From a checkpoint of a small mixture-of-experts model trained on Wikipedia.
Size: 11 layers, width 256, vocabulary 8192, 63.7M parameters.
Experts: 80 experts in each of 11 layers, 4 picks a token, a shared expert of 128 neurons.
Training: 725M tokens, 5531 steps.
Below are experts of layer 7 (counted from 0) of a mixture-of-experts language model. Rows are named router (the router's row for the expert), up (a neuron's input weights, with its number), down (a neuron's output weights, with its number) and show model dimensions 224-255. Each number is 500 + 25 x the weight over its row's rms, rounded and kept within 0 to 999. Numbers have three digits each.
Before each expert's rows: a language model's description of what the expert responds to; "comes after" lists some tokens at least twice as common just before its tokens as in all text. This comes from a sample of Wikipedia text that the model never trained on. Tokens count by the router's weight.

# expert 14
It responds to: First digits of match scores and table entries, plus pipes and line breaks between table rows, such as 3-2, 1–0, 22–2.
comes after: " ", " |", ")", "1", " (", "2"
router:535500564492542522491520468464501495524520548510528513501495482475477555499530548472487517518505
up0:485515500506482519474496512498510553510540495487471469481481497463536521484532519503466525492471
down0:497518464491513510529520424530554485500497460523473478516483490502499496499507518449515487510511
up1:475474539496457471487519489524492505490484511512524505488516508507502504527514537519493557502520
down1:521510507498497510495517505480540457489500480527490549508476483511495507498496485478505511503496
up2:499505553471512494458493508494524477527492491485532476487475483462444547476511457476490513519463
down2:474502505453445440449514464489490480501465480511491484497533471543481512493514477491548471508550
up3:515501520437491553495462511491528490499486485481573508502446419499471505503521466486512506486497
down3:535514518511526492528504489558508516513485520488499526492489518517522509460479487493476514473521
up4:525515455488507501507495512492510494518486499517486520486475493480496479473521464526494485498466
down4:542508490499520486500498481490477488537516504498513515484475521515482500477494509469494543479495
up5:462533477454498506507541476458469457492529439493498522494464471453480465503510440457478505557475
down5:494549500501496488526474476490497518474505475495522534490516501459524528547525521533474456482519
up6:508595426442463494485502528518533462484484496510524516512480468467514486531496500483509551522498
down6:450528489470504455523530501590480436482477500482493525501498480524528477508469510485519488495495
up7:523502525479514546509514530485506475491466487451503520563504452531456528469475482475495519489485
down7:540443507511470460530515474519491507520493466522484509515555504477487490519447485493491491497506
up8:497553517517533482556491509481543463524518487521536530458509559505417513491478510516510528521492
down8:514493533499466465513475450482469504452483474499492536469524476521486515454508529469546525545462
up9:463493507493489480436516511491459496554517509556419532524476521489481479528499520520505530464534
down9:486530507516498522498536471491512486480496467484551451534452502521481511512487461479518472464535
up10:506508518519510508556511502536480493489518493487486529486450497512492484540494488515481519529492
down10:506487532512453468541530459490472537539501512516496478508486539515508506508484451480452479487507
up11:543556505496514536515494527463530519528530473454496509525484450507464493482454488493490497501525
down11:556486490496497531521518523535508438504470432508499499492500507495471440504481515513526486490505
up12:520518518499485523482494519518478488470541534480493483557450528460552544518509518487480479496509
down12:470534525516458491525514507475532480516494456515538473497524467502516478518508514459497479515511
up13:500517443492461469499478507468512479483514503509497563472494509470507508555545484487473464482485
down13:511519481489516509504523460526497512532480503519506518501538486505503534562454506474460494458468
up14:480513492515487506519490496493479501523514532512505499493546504486499513504496498493493517409498
down14:484474454554510513517466468455463536469539504543506493443529512513488509492460492508521500478497
up15:509489464513496481514498493512485469546528526518492481476494501521476535500513524481488527485519
down15:463498476534518470524486504507497495502479470513478526501542492477515468481446516461514511517542
up16:502514523454494579494478490460482485540533497482497498517493464501469452502489506561499490532494
down16:481448465480511495513482506500464524535486539516481527478499512504513487481498503514470472537474
up17:530510494443464471536437494486511502525521531506519510504507457468502478460471478519507515538461
down17:523491506486514518490489460490525528522507515453520478503455559502515506469495533524477539479493
up18:502485530522538489486476484491540489487491507535492509464489526528495526483493504508464501484536
down18:541481464508494504512507454502487511507519509476481491467476500500473490509492457467494512556481
up19:502511553450478457523491523515501489537540529507482490555479530493449460481504483526458498462530
down19:485512516464501471483501508539501470468529481503534472459459481498490489454428505464523502511497
up20:520513509472494501487435486499500557524506464525504505496510464497511514506508494481450513467503
down20:504494538493487464506545481510511513477450494496491452453507497527473507474494494513527419492520
up21:495482501524522487514512501519500488497503504462532470495550493548480512479488505524500507462497
down21:485514501476477488522518467446495503469480483497501533477515471502512473503500546456461484524505
up22:451528520511521543496473504493476496512542523521520461577494515484523484527460506467494484498503
down22:467532486512493497475503490526514549498492498518514540540532471515516507488506493518520476508476
up23:460496523504505492487523494508491523496508471532512488520534499481500470486463521492508485514510
down23:512449502519502506516517470560557459498497495501519499467496504541513487512501505506512470513503
up24:479502495493499474468417502489490450529521527517519506488507517517519500513506510504481515478481
down24:492547514481498539484451525499533505538529504485489507518518501505503503531506491493527486497483
up25:524511504462463501506490536513468513520493518520482498505468509458514516497489497511506495564481
down25:547499533503517520478548424541514509476486516499495470500511491472532509518534497484490491481470
up26:545494496528514508492503505480527519524463548494552507492537497526529549483483501492479522524554
down26:513485517523478498487511565455509471485508516468507488483510530541478457485490500485475454482523
up27:476539505484479502472462511534456522483529513517507482485508517518507501530504482465492468482498
down27:528461535519493518464558476550510510486474498488483518452480516475453521493474512475528454528479
up28:520479518514464474491492522528471516512521534491565528495468503476507538525489454486490507504554
down28:541525477527477484551461471502548518489497450499483523513509516489519499536510521490527493496451
up29:511499488502524481551439504500475468504547556514550508466477496513523514506493502491467507526500
down29:480485497522526499527522465479480520468467499503520509472513509461476489516524506520493550532495
up30:464529516485482489470538508483480537550506525545501500508463514517522491542485527499484508506534
down30:496490447523517541504473503476522501514482490463530520459486506530498533492483497507481503457515
up31:516493506486511575483526461527491530504516475469527536515484489478490531498483489510495456520516
down31:504459507542519468487505502501460489475556518505529457498542493521510520509532487491519460526514
up32:484507463431500499521470541509509499514546516495520481475517475500503494499513485484502511516500
down32:500484509528484507456523474533470509478460486423515475521510489507514471501446529480514509512522
up33:478498519499493487475456514498461502550491457505504496521510525463488539546500472479463494525487
down33:499460498516515533475499471473474522543522480508519477503563465488513498506469474518583433521528
up34:513517531508468503499522477493512486502520546517483458467471435481455544509521489510519473570475
down34:517488518537484457492527464451513531470524486466522522487462495507523489488495484473492505532516
up35:512496552537469481484516473462508511541521517457517515488514508488471523483470492503491498524474
down35:507493528482532532471473508551481519517537517506469451453498535534459481500469503545495455485521
up36:495520501465482508508491511507520506524486484539474502488442524412526489517538448510500538509485
down36:522534468492465531525492488502495488543459498488515504497492494466487495509496514476558470534483
up37:477447540508526475517497488461474535535510494495520506511479483515431472537504514514509492525541
down37:490529504489451459511513457468509492511448463489536456527485480511481440468516519500515494512531
up38:502487508488474496513502484534516494490501457472559494545455500495492527484520491524508476512489
down38:494504515486467469517557481479491526464460505501472485482512541493509529489496476473508486469522
up39:517519493490513489488490500495510513458516545511506499515510487485496536515520541513480500498545
down39:498449443471542506460478498514494496489498505508478504538501524544542497527520473493545502482470
up40:530536489514466515516449527507506488497511498490545514487481481456489504549487490493507466463497
down40:527456559485509481515499485540543495552474540500527495522511515473477524455517517493508522457506
up41:522534525543481475530455506501556533486475466491507522480508500488509512530480533519458479504488
down41:483484537505514474535551449512525523489493501499492505504509477479508504496528507507524509532487
up42:555502495506496502512499479455518488592507558564544477487486503461519539509512507484449543537500
down42:532463446534520498458486489492504497547486552477489484455527517516496547458475492505522520507517
up43:449506489467505475506512556481517492463513455433483518491510511524512509506514493489501473495483
down43:510550508515495459497513521574522474521499502529543528486509496461503509490497470493459502530494
up44:521512529488544491504440535523549481495520506540469502507507491499554459533512483425505512472535
down44:518538519508489515513466534476476492536503497501498539535483476508526485519520484530497496504515
up45:541538511497538492534503531493547506502474507482543501500454494495424507492466497461508521495477
down45:486471497464454455455491483523517502507511443501509482489479464474490483477528502519575512479509
up46:456526453462493541508455471493479470512524518511515510523498506473510495497530458462477526541485
down46:537508529513483458555522466485518509531485494477565528541481549478491538474498457518469493472503
up47:497536510486521506493505500523562508487499487478495473525471495480525522471514506497497540496480
down47:465513478443509529489541435548531497483464471483505474529493507495502483512515483437499514513485
up48:515515470461498520514509477478519483516532555545529456485473508488495502471520500505510498462491
down48:523486526495473481495549500472508494458489479454545491425506422544477490504539504517503477506558
up49:532518481466496546497522473448484508528482500484524504487507458497490500486505500514492562497531
down49:505490492521491544451494534511500474445534519494474500487480495472451506514536479522460524537472
up50:454498521490499528474482496478473540484535523543488498531510476495518490518479550543476509522546
down50:512505479457502495514483558515517452495454482518485500538490543452485471499473498506477508473500
up51:493519490453509529499520515528499478498502493509460519510503492491464446487423439502507528515476
down51:508465501489533532454516505472489502523506516478483505491509472415519485485505535538512501533499
up52:533487524508481462517499485450508494518532505552507499532532488515479531543498485486461479537532
down52:490463468465499529498511530487518483539493475465497465526484496514469479448500510502471465504534
up53:502500510519541507485474552516495505525531504503493516508480526464534536546498454531480469534522
down53:510484531516526505532547477513524492528487505465515459470526499512450501482512499536511494503496
up54:512519471522482498552469549469497477499533518570530503484508488524458537488460505495519555561504
down54:516463501508506482519493451492493543492474501490501489515494542508512498498509499478552449487515
up55:506518492489471477474516531500518514521501514529488500483473442499499492526473460489447477544508
down55:537513526495512450527525498553479509500534500512512517550484465533495502498468477513509502506530
up56:528532501473515532524503485536573515505523482493512467503445517455526491521495493457470479476417
down56:486478494497451515506532455547509501494493501496500471494508498509543478497519541438524483512519
up57:534485499465529503486481496496510542539505544520494510483508486483550524483509527483467480523515
down57:550476520543499469468495484544517495553460484468538494499504511475496547460477506503543533507491
up58:514529503507542504486454569470479497533522515534525481496477492521483532460494446514482478477531
down58:536495519504499487522497568477480533463504488504513465508476533507512487520541493485467531493504
up59:527518508445511465518513532522507486547487553502519523478500497463512494532492490474472525535510
down59:486518517487522434497483471467513502460489510480488521502521471467501531483491507446524492493473

# expert 28
It responds to: Adjectives after the, a or his and before a noun, such as new, public, political, same, early, short, higher.
comes after: " the", " a", " and", " of", " his", " an"
router:519497547473522516535503526471508497499519493510528509531509465484472533518498525488447489500483
up0:478509505532502480466498517494527487468520495519491544510500501500496528557480484500472523493502
down0:501493518529469511522509486521511461499536465471469477485490480478491506490508514485530511493454
up1:511539472470499508518528450500522502493462547601528543493500475512469512533460509482527493513524
down1:524480458470517503513511467501541490521512509490519480518483477509520495503500478495485521500524
up2:497527507510507441537481517511457471519530524511510537512491499523525477514523458533433528509497
down2:514469489501496526481506516513484467518513460473514526522505503479524481517527485477485435466522
up3:544515501509534581506459542520477486481453523499524498540517475505498510470417523441519510511499
down3:451521476475474543463522511483495491473529527507535542524488534471496538501546515464529508509477
up4:493494519532512467558479514472498521488510485485516553520536444496488519475524495503464510494539
down4:503466510535507490507526465539514502522479500521462564484467497545490476473508520490503467471514
up5:498458547508501503512492501435498500531502506479492538524527494507508484505513495489470481495528
down5:518508521493520491498523475520482475513540491471498514461522478538524461487527501500523449489474
up6:506516601482536514494508522526506540471519512480485478546507478478498517536501512506505483492506
down6:579447510474456505518520505474515529546468500463526490510502507496510460510500519495498483481498
up7:491493542529522495527504493484475505512532488526448548510511541482524519465478544488505512499525
down7:530499524517517539535447525443494470488487495505490525465509526501510528474514521498469495478469
up8:518495481486479454524480531522525481506480494501528533462525510510451533490481503513493540545476
down8:528489472508475508504485454530487506548478512480510527525522508493494487512469500481534468526478
up9:505499487458484483532508461479476522466510507493512523503517481479476562507476545472520525519559
down9:488536490547492529509516469489526496525477535500548469511460530534482495476497471508502482495495
up10:452503495512511507546506492516483521493492458471494500502467472499517503517493517549514548504514
down10:511501480494512542503465476499489520510521461555509486453515483485473511517522487492560473477519
up11:501446551495451518503509470468522484515519516481470538517490484485500554479481485523520466519523
down11:541515507515472494534493475511479512514502499487506545462507535483512490507483507494437492531488
up12:509494513526505511535468556511524484490514519514475524461547493483493551464502532480511484487536
down12:501524486524502521510544492505504532493540516528481489453481493465495493476488435480511494479526
up13:500507493477515489504441496539476509533536487501494515450518501479498512516525519509499497517514
down13:513467480509469480507495518526485486492512528509468506499465548484458470487508509475466508468525
up14:464471503504492507528477509521478501529518499513500482498501490514495533433471528480482562499505
down14:517482495529468481485492494495485489526496516466491458518481533530532462512509513497537481526503
up15:530535467495549518534486499489475497483468479467524519511460513513509492507506495512443495437503
down15:465495490507473501451478505504508460474512487469516483485535495481507494473533502501484531524536
up16:527487461476531442462492540530487506505494497479520517490543476486477494496501495492467511558505
down16:497472519570502548488460551493487501504524470552493491482489465522514501535522475497501536499506
up17:524471520531514505503491534462505493452494527510499502467496506488486456543523504536496508526463
down17:489469492518496518501495472509486510491519488515533449501501480511505496469533494527538486480521
up18:552503502483502462499487496465506468467524518469532500522452506499485543511467490477441486559490
down18:529471472533490541506488525541517465490523518475493519503528517485516490439498517526524504488503
up19:480511484483507485508525531469455441506489506507472482528473475471502529511489484461464502530480
down19:538488520510482469517508514496534493480459452516551483534512505539474474467536508521538490536508
up20:495489523490562535556489532498490453526496518450504502502483469491497501517438476482498456514492
down20:492512554516488503488518502518501512487498508508504476509548534509531458480550483480490492504515
up21:460526517472535534468496546442486473517467489451525475508482509482512544524469511500484492506464
down21:502515509507461493462484513478460502460519482516517484472486487514543539535509479516534478535495
up22:529542524479496515530497513493471535495548512504519512518497495457521473469456482543528514530509
down22:483457525542516520514480555510503491504482539534510515491509549512485523514559492513466524474513
up23:450489536481501496475489557513496484485508467537492506512480514509495483554513490511533517552527
down23:503489545512428488517463537494515492475481501526511518488498470479489510489501489432521532523494
up24:481526552503497547524472475507545474496540517455487499491511459497528453515526452496478455492468
down24:524557501509534521519526471478480537477534549487502492538470537496517487516492464507518514480518
up25:510492488507510482514468509472525503560489523495545500495508482508524496492438495477526520483506
down25:494470520467519498470518511490468493488512510524498500492544504526474511532476495494534508511492
up26:492559507487542511505478507463500508454499503463502531519477517465465500528482521560505462505488
down26:498474467504495468500484487472503477466456487508482483477539488473499481526456528520465482475522
up27:517527474477571539512479493504513499543532480524523519481490509498493512553508516485477505502520
down27:517479492484508483542467513483465541484525496456487503481495487518504482513511492461504496523540
up28:446505485476516526543475508472510528477473522517535491517505475503492541488518509519494515498545
down28:492508525526458499458504501507491510525486475543514521453497478488510516545484502502507446486516
up29:494515537484504497537483534478504495487475484515494487534480499475485492472502532539507508530511
down29:518509501499482526504535460498507514511465517487475522520491523511495496500517454502521474474501
up30:517511478485478476527475503469460521499469512487524509504468504427479532549489512509496529496508
down30:516476487497491496484468468499521459506509497543533496479491476521503462526462516512530528458483
up31:493508501499498495523507493472509464519473521468468501520484534512500483505499504525472515469495
down31:501564511469471483493516500455474523463507467532519518510497515527514504519526503472530489520492
up32:505490529505473502541503490440527494491518501521512499508487473507501474497489504464494506509487
down32:527429490520503517542523473474500545498484528529510515463466517518527532478544489532484454500481
up33:522501493519511519524450472481498531496510489486525482457518477508533512507484493501446528460508
down33:483492497514525471499514496507535505536511509520502491478486497511511498516484496508501532442523
up34:477453494508527554482488514511473517518486510517498529508510488489472457504518493532485528478496
down34:509505475512509532500446490472494519535496493477504509497561497502555520480454548507466527495494
up35:536484519481483473525472538457526466480489477520494499497487467531517458505553503476481507459496
down35:495499514479526509505500489538520503554510490510504513510520467478501490514515473453479483504504
up36:492476556506557497517496481508495505511499498514503469508534477509485498496487502508517510487547
down36:495468496476563479512511453466528463468487488494522515530490472529544526519541484502481492509507
up37:497505531490496485521487507514503533484503530473511472493515499535516527547500486495487499479476
down37:540521454473516533473475503506514507493476491497514494503449512458504493519531468493536502527488
up38:501533469458514510519468506480473501513528482499531472534541530477518503533513507472464493497508
down38:533486517458524520490491545474494445525511485510523462473495480529522455520484515510550541515546
up39:551455503478479500538534462495473523500520488473503472527524515497470466474509525503446553507492
down39:508494519536508494486499522478547514520537487509536494528479531521493505447505507505542513487492
up40:538518475514466545479459476515531489477495520558552501477475496511499504558503491471490502496481
down40:522518478511494500481510533526475481458506470505526464492503495530529516487509522535524539521535
up41:531482507509569494520504515489491478523505496493492508463494490514506506504494509496503515479534
down41:512500509490459496578502489474460561480524477499483495472489505498514498507524535502528494483479
up42:525543498504478457587462527493464501477545497510512478494525475493466492480483498522493484500498
down42:503496439517536499494533491505482545483516502477501519512473541518466531500508488532544448505466
up43:476502466503484507507447502501499529524454524514482437506513481517474525500474551501482511505524
down43:464509517473536537529483498494438512499477481445493538530471486467503509555443478523530520483508
up44:487499504450555529500445492485481465496443502473476512527496497508482463534494509521477528472499
down44:507505554531497508457492516497499533480469468512516539454538469469482521468553526472503493535503
up45:501533493527480461511510499502509506512506508506470495511492514477488469467497522474488583508534
down45:494479494500479533450524481526487512479515500480505485477489526482507500496495463498487537526504
up46:475545476526504482475460501500450493500486501498493510417467480469464465497477464491486495494471
down46:536576464498505479519532487483471476462472458487498506498496472495508444467539493472487511469526
up47:510520529512557546515468455452484516485493518531520501470515550478495531485518495533436465506459
down47:486521486482438472532542524497509476452506485485469512486520497455484524477507483529444456517499
up48:471518527519533458515526474498543505517515520512485547528483448456514473540482512491427543511552
down48:531529464507458488490487488469496471463477488514498513506500499483506456494492532489511520519514
up49:471533541469507488480512478442478502469533457502484477529465509482508513594521493578439460507466
down49:464551510536463488468524486460517485479487506520517507498491492511496498542463468490481522461491
up50:528498534506452486549513517515465520499524522455503448530492463496503545461553531524483541513497
down50:482495534504490500536522506479499492463522472517463510487537493479519509494524498497444554512489
up51:505535504459476521523490477540500471493503486509478506485509473488490547513487518511492561541490
down51:467505486553482491538488492474490544508509510531491496480437499512518509547503508535506499510473
up52:491496491438546531493501556455513534485510536464485530521501485460494467541493480477513504496504
down52:499477454506486498514560498496470530520509526496494514499479525498530531498430488515443483483558
up53:454537477470520549520483520490502457492487498476517461494506485507476509461454477464477508457531
down53:487533465493520512522490456496463489525502501481559488493534499524535483494497505559547546557541
up54:499498524483576519473485469524535529523507505511557496525535512533464504498510487531477524475501
down54:495478479480511533493491454465498541527509510494482512519498509532451514493515498496542463517478
up55:495525516505485489527475487524469518515557489488508499516513486486554497487503556482481522554498
down55:516476511508541510483490543463540532497500520475507496497502509473518501459454469530504480472495
up56:519513470460496488473473480520501533493515513534514527471465517492503526529520568519479505487525
down56:511525504469503513522519504488478516466512492523524490470448473471518470492487496517516472542520
up57:506514475505504525517491480463520536518448499482509489509516497472545554533493518485444480506504
down57:479561464516523459498469493470500519532534511540539485491506483506489528539460493484483516516493
up58:510500488543475520513490491494548483509469492532518506476487491506480510501515470527550456512473
down58:471492493513484527455515485468442518535513493500483507487559474523499513503536485490507520465450
up59:512544483549530479492490513486456527523474478443517484482491506520490468528510520441489529477485
down59:500527523485506463480530486496477483460468513561485521496512489540502479459533480487546503474497

# expert 13
It responds to: Tokens right after a line break or table bar, such as list dashes, title equals signs, capitalized fragments De, La, He.
comes after: "\n", "|", " (", "=", " \"", " Saint"
router:492507512454536517529523508461516526527510481479513484517504502482498483474510483498455516525484
up0:513459500487521515489478465540491535536478528483470504492535440503529531511498467459494476499493
down0:485490484518542454493476556517484499484494519473516499506524494530521549482482511475497498510529
up1:493453435461485473516465472527514473520507525466514527484509486515489587522474462489533554467517
down1:502501522516509530509530528431490491546484487497461462493498503464521519482475509497494511518499
up2:519518499480472477501522529465528474521466505522492507555501492524490497494509472488433507441529
down2:491508466492502488505502513504520480496492516506507476479496469487499493471526505465543468518495
up3:522500500470470471505490465512507512505520503499491503504494426478486467511478513529509530494513
down3:455477516526519496494455550450442504461528523497531511520486483528464471493473526509502512517493
up4:495460520535498511456485479431529465521503512467506499488479491490502524485444542482469515502519
down4:518526509554483491453524526498430503457510497472520560452545491535475519471499514512489505504497
up5:530516478498508525489447488472496531461449486455514569465498522472525474502447545504510542492508
down5:468502509495548493472459496471490503509513532481543523507501533538517512521485497479492461522483
up6:504532502477485472479475540476528479571497510524523500503514504474481497509486481476486521480499
down6:477533525534502489496490515502486489513553478488517500508489535535489520575512490569469500523519
up7:485488497445521488487542462510512517549524521469526471504437488479461555530535533505477525471469
down7:488515507509482529470512498478453531503484512534491483488506498525487503524533539524526505486490
up8:475499480475493500457457478513494502521506529491499503502517482474512506509459505536501532504496
down8:483515527516460458510515509504506519516516457488496506540509476493528485495490503516494523543442
up9:544540515506490472502510481486534488517523489508511483489479493479479533507487507498467502490522
down9:486495486532530525447482509480446501475506485492551476501558490547494474540496522551475491472453
up10:503501496445499492475472520485490455481500488455475497488545470544468494492498496504484485518503
down10:495507501489502489519499510527518490492505490524517499519529476504498495498477507493458505519495
up11:524477543494506502470498451457511503543495504500511514480520493536458498527518571526471503483460
down11:492502475475543469516516505516464460510516485462501503516456514513527446479496510476522555514514
up12:478527456459519507522492472500536494523487489479501488510505537466521503520519536491462562513511
down12:487498490516493486458539488468485517487550447557485518512453500508490488518541524547522496511498
up13:542497500479480496540502559501451503465484486503491478492514486474474520512465498447506507559503
down13:503508494530482518492504474542530484494500501511492477500489484489534500527493518525549461475541
up14:497482513467521446526519497494554512488520484476474514523496509451501506500505532510471512483536
down14:494484455495530460506540490449452536513507497519532502491489512498522504524466502536521539488474
up15:493495536487532530447452516467501487569499470490439535485552475454496458496527498460496493505464
down15:487512498491497465511508487512490463451510490529512531503503475512498533502483498484504489508493
up16:510525488479487509496521518510472481477509503504496448510446467490479521471459514483474502495561
down16:505507472488497496485496475464526517440469494545506468490513451490505477494514524537474496549454
up17:458511483508488532531504531478492510525521520490492489505514536499494503499483499542501517470497
down17:507533509526466481513507472567506523544507501525497515487522528476455524450483485502488482510510
up18:496501510436515480574501481461509479486543494503505510471505506500495497510517496480488484526503
down18:490496463475487485504490504501512519495516456522518491476498502530565504517499530482499491501474
up19:465507526493492478521512485501505476507539504476502530512486488478499508500512526493534464488510
down19:470495488539541515495465500498482475501500471504502520523467536524483497526506477506496485478477
up20:531472514482498460520500543476489453505464500534524534517496504516491456514463447527471504500493
down20:496489529516486518460538489494544502512517477534500516482458514513479503530472510495463500499505
up21:467498547455528476488459520498479474506522483524502494573478507514501490504464515508467500536493
down21:493488476559525483512511561511506522469558463492494527454483461522484537536510523482502525486493
up22:524502510486495519489509462454532525500484492499476520524534483502480519477465486513518478493558
down22:522525532466461519524505522522552490531507501469542473526495492490422492472564518485455519513510
up23:469500504519466488478484516474477508506544527473491556494495502492509497506483482531493512476509
down23:514488492492502516516516520520494507474465540493467466520528487531504544491500509483487526502536
up24:500474506472499504549514473471499501526465487486457497515472471516459496548514492511455462505470
down24:469534504523501497504515518486515509506491444483484462524499521434517506487522492513500510511493
up25:472511490490487479500532488520485474504500480492489486502503506498527476506483538476494535529523
down25:495494509514492484487509524446507502518515525510498512515493493513510510524493519521477512529488
up26:456506504516476489503499463518492482519513547497469507508466512511500531539529442548460539470551
down26:529485498529478515485520497497477512485509537483508531512529523492543496502462478449506538485462
up27:536527530509442502472514532509520509511481575510495491489525470458542530514484524483492478512514
down27:490444524510487528509529512504506474489523535486513527513458503541513505521524497514515512471530
up28:475472517452473508465510553519491483491512544512510503513508535536480467533508532486517500474489
down28:516531536499533482507542474536494513483482514517519486453490517490500493471526501513490450511499
up29:486509507478527440523545501485505473526543461520528504485447514502490501509530478553459490454545
down29:427476478523499493510493527476486518515495486522485490474491502505522532547539475523530525490512
up30:486488539495499508489509465461472495500494455441508502510484485489456512474495505496497555455524
down30:534495505514504535517490495528536415491484500492507484500515509517507444461510527512515523500493
up31:511479510488510472529485487452503506486490483501506472523454453512497494507480512537425519526502
down31:487495496496521462478468505516518498492517486511548461513499472494533486498526534535527496499509
up32:471467485468473494507491563492482501495491494564510484484434527530533493501486504488484543510499
down32:519472502527520515504494427532532537544493496494453458495513487484512525474496556539476486468456
up33:497542461523494519483496463519490508525514512522538537491550484484493508500494487523543501543493
down33:529485505479456523503496533527567453466521502497483535555471460522555518485498486482496512495527
up34:523486477467478501536491542501533492488501506547565533497459490502501522500449529505522479560506
down34:528524498503488456501444479485459513485528521495512480497555489474489509509515490510476515533496
up35:462489497508534471467460472469497486503508492484519474468469499510437520531463524501488557521470
down35:498492476491498478523524506449476481497509492485494523495539493459446470507492538537515486486479
up36:516484511494502538486469530511451480480519530467501484475459471542514518475509527513523449494494
down36:495517496476473477444520474506537501460491526471500506490472532529516539495504484527517544523499
up37:501475519503466504488532510514524489526533542489525477486518508505506460546463559499482503485523
down37:508481531554547454508497483466464469488487547522514549502510503492478507489494487494510500523514
up38:586483545489548542522501511489468481545479528470484500497505510472497513487456520507496492491514
down38:491542519479474497455488499504467497495513538532499505484474471489515499480541488489525486514502
up39:481520466488520574524480497480452519508491516468512522470516504519498510494517504509512512506466
down39:504496488473458520473517499535573491464457484486474525505528529510484499471518511515521509493493
up40:465517516466521458518511480503451511489479501538481514515529511515507484486528487488537515448549
down40:535528476492496516502505510531459475533492499486504516511503505464496478544449460466465474518515
up41:509498473503498518505470488439475452529471536459493497517492504515536498526518490517482579497516
down41:527514483469483471459488504541529458500561495521467523502458518499508517484491547477490486495560
up42:527513517505493496503487484561490429495486480511520501519523488480537484529497545524463525511464
down42:466517505508454511478499552485515466552564463515469517532475435497516530524493480517507464501531
up43:494535503427515488502525508530459479493500471477509515531485529531484463504476551481461478471504
down43:499502494506486518517457510490500470493501472524475496444519478547474444506514495525491498496520
up44:447493487470519500492508461445521536493480522464513515516483475522504524469504537523484490484508
down44:515529500541435546474512494570481458483506469519511516485527538510530513506511551514470502475468
up45:496499467511516523538503529500490531528505523497518510467514490489501452490487487528480487475533
down45:513474498522490494492511500530533487478509549514479488467512527507487522480537503489509456487481
up46:494528509506515491536520477517520523530541515527471560511465494506505542530530517508482515512499
down46:495475522534486512465504520497492501506497519460542515516565535533507495486483535467545519513491
up47:487469487486533505486511535481482487479510488502501465466499473525509536487507531500520493509489
down47:499495488502462522509524492507493511542496515541492504504501564501493470532569523467512510501482
up48:519452510506448489505527481497552516531506523497489490527529517509491531504530506482472482478493
down48:495490531513498514488504490501495514471494475484477473478493460483504490507482468513538475557497
up49:514502485502455533487505461527564503469525492470537447508488506466468522490520499461509518551463
down49:533497488518510500490534455509477549471485526514489466499494478515524513550482498542503525522516
up50:527555483513537501530496474510506482520558476499506549486544494526481484507480516472479506500528
down50:496499458513416485473510517480504493476499465510452520495498541542543560496479507504529515515505
up51:480474514504463476499450493499470527529499509466452549514495524499518520526523524472498511481530
down51:511511469486463517527537493545495448487513518513554496484490457514501472507477508517505497496524
up52:501521490492488509524485507520498530513518497466519502462528489510512505598508522532469479523506
down52:552502521479515490514506477487527496511507494513488489493495519523525539486494487505506471468469
up53:477501535485484536475513501496516483512524520503535496491460485538478498517501463501505459465537
down53:517505504494505484486462521513500516529488484543510504484464524473482553479529480487547450465531
up54:483500517531544489485501532451491522493515490494529508518477519558483498491468481471506528451523
down54:466455509535509467476500511489476438528480468525499506421498471535450483498472498510474504526491
up55:451530514505529515525501495434474491493477526482523438463469507518508466493482482525485564494502
down55:510487538540513501517457489480494489494516541476496486495456484465488493485494491501526533473476
up56:478488503522516471539505470465502489483518495477521528491511515504529519523509509512484495500520
down56:502495473513469511530497503521498559468533473537485496513473504502553491469512510474485490543520
up57:483471531482531463501509522477502468545472513502560508489501469532475489553523451493515497481516
down57:549514535461489518483489471492554510525473506493500464490468519519478518492514519468514454544523
up58:516488520455533528505458531502503498522489508469532510550520519513529516485492487411510474534492
down58:468512486461448510461479529521430493483530483510510453486558511537487489517505507510457501519485
up59:490509491485524558515511520491493496463518518453553529505524498525490494501455497517482540468492
down59:549493476467503469533506588503496490498461514502506576452536519499510502483461473539542522480480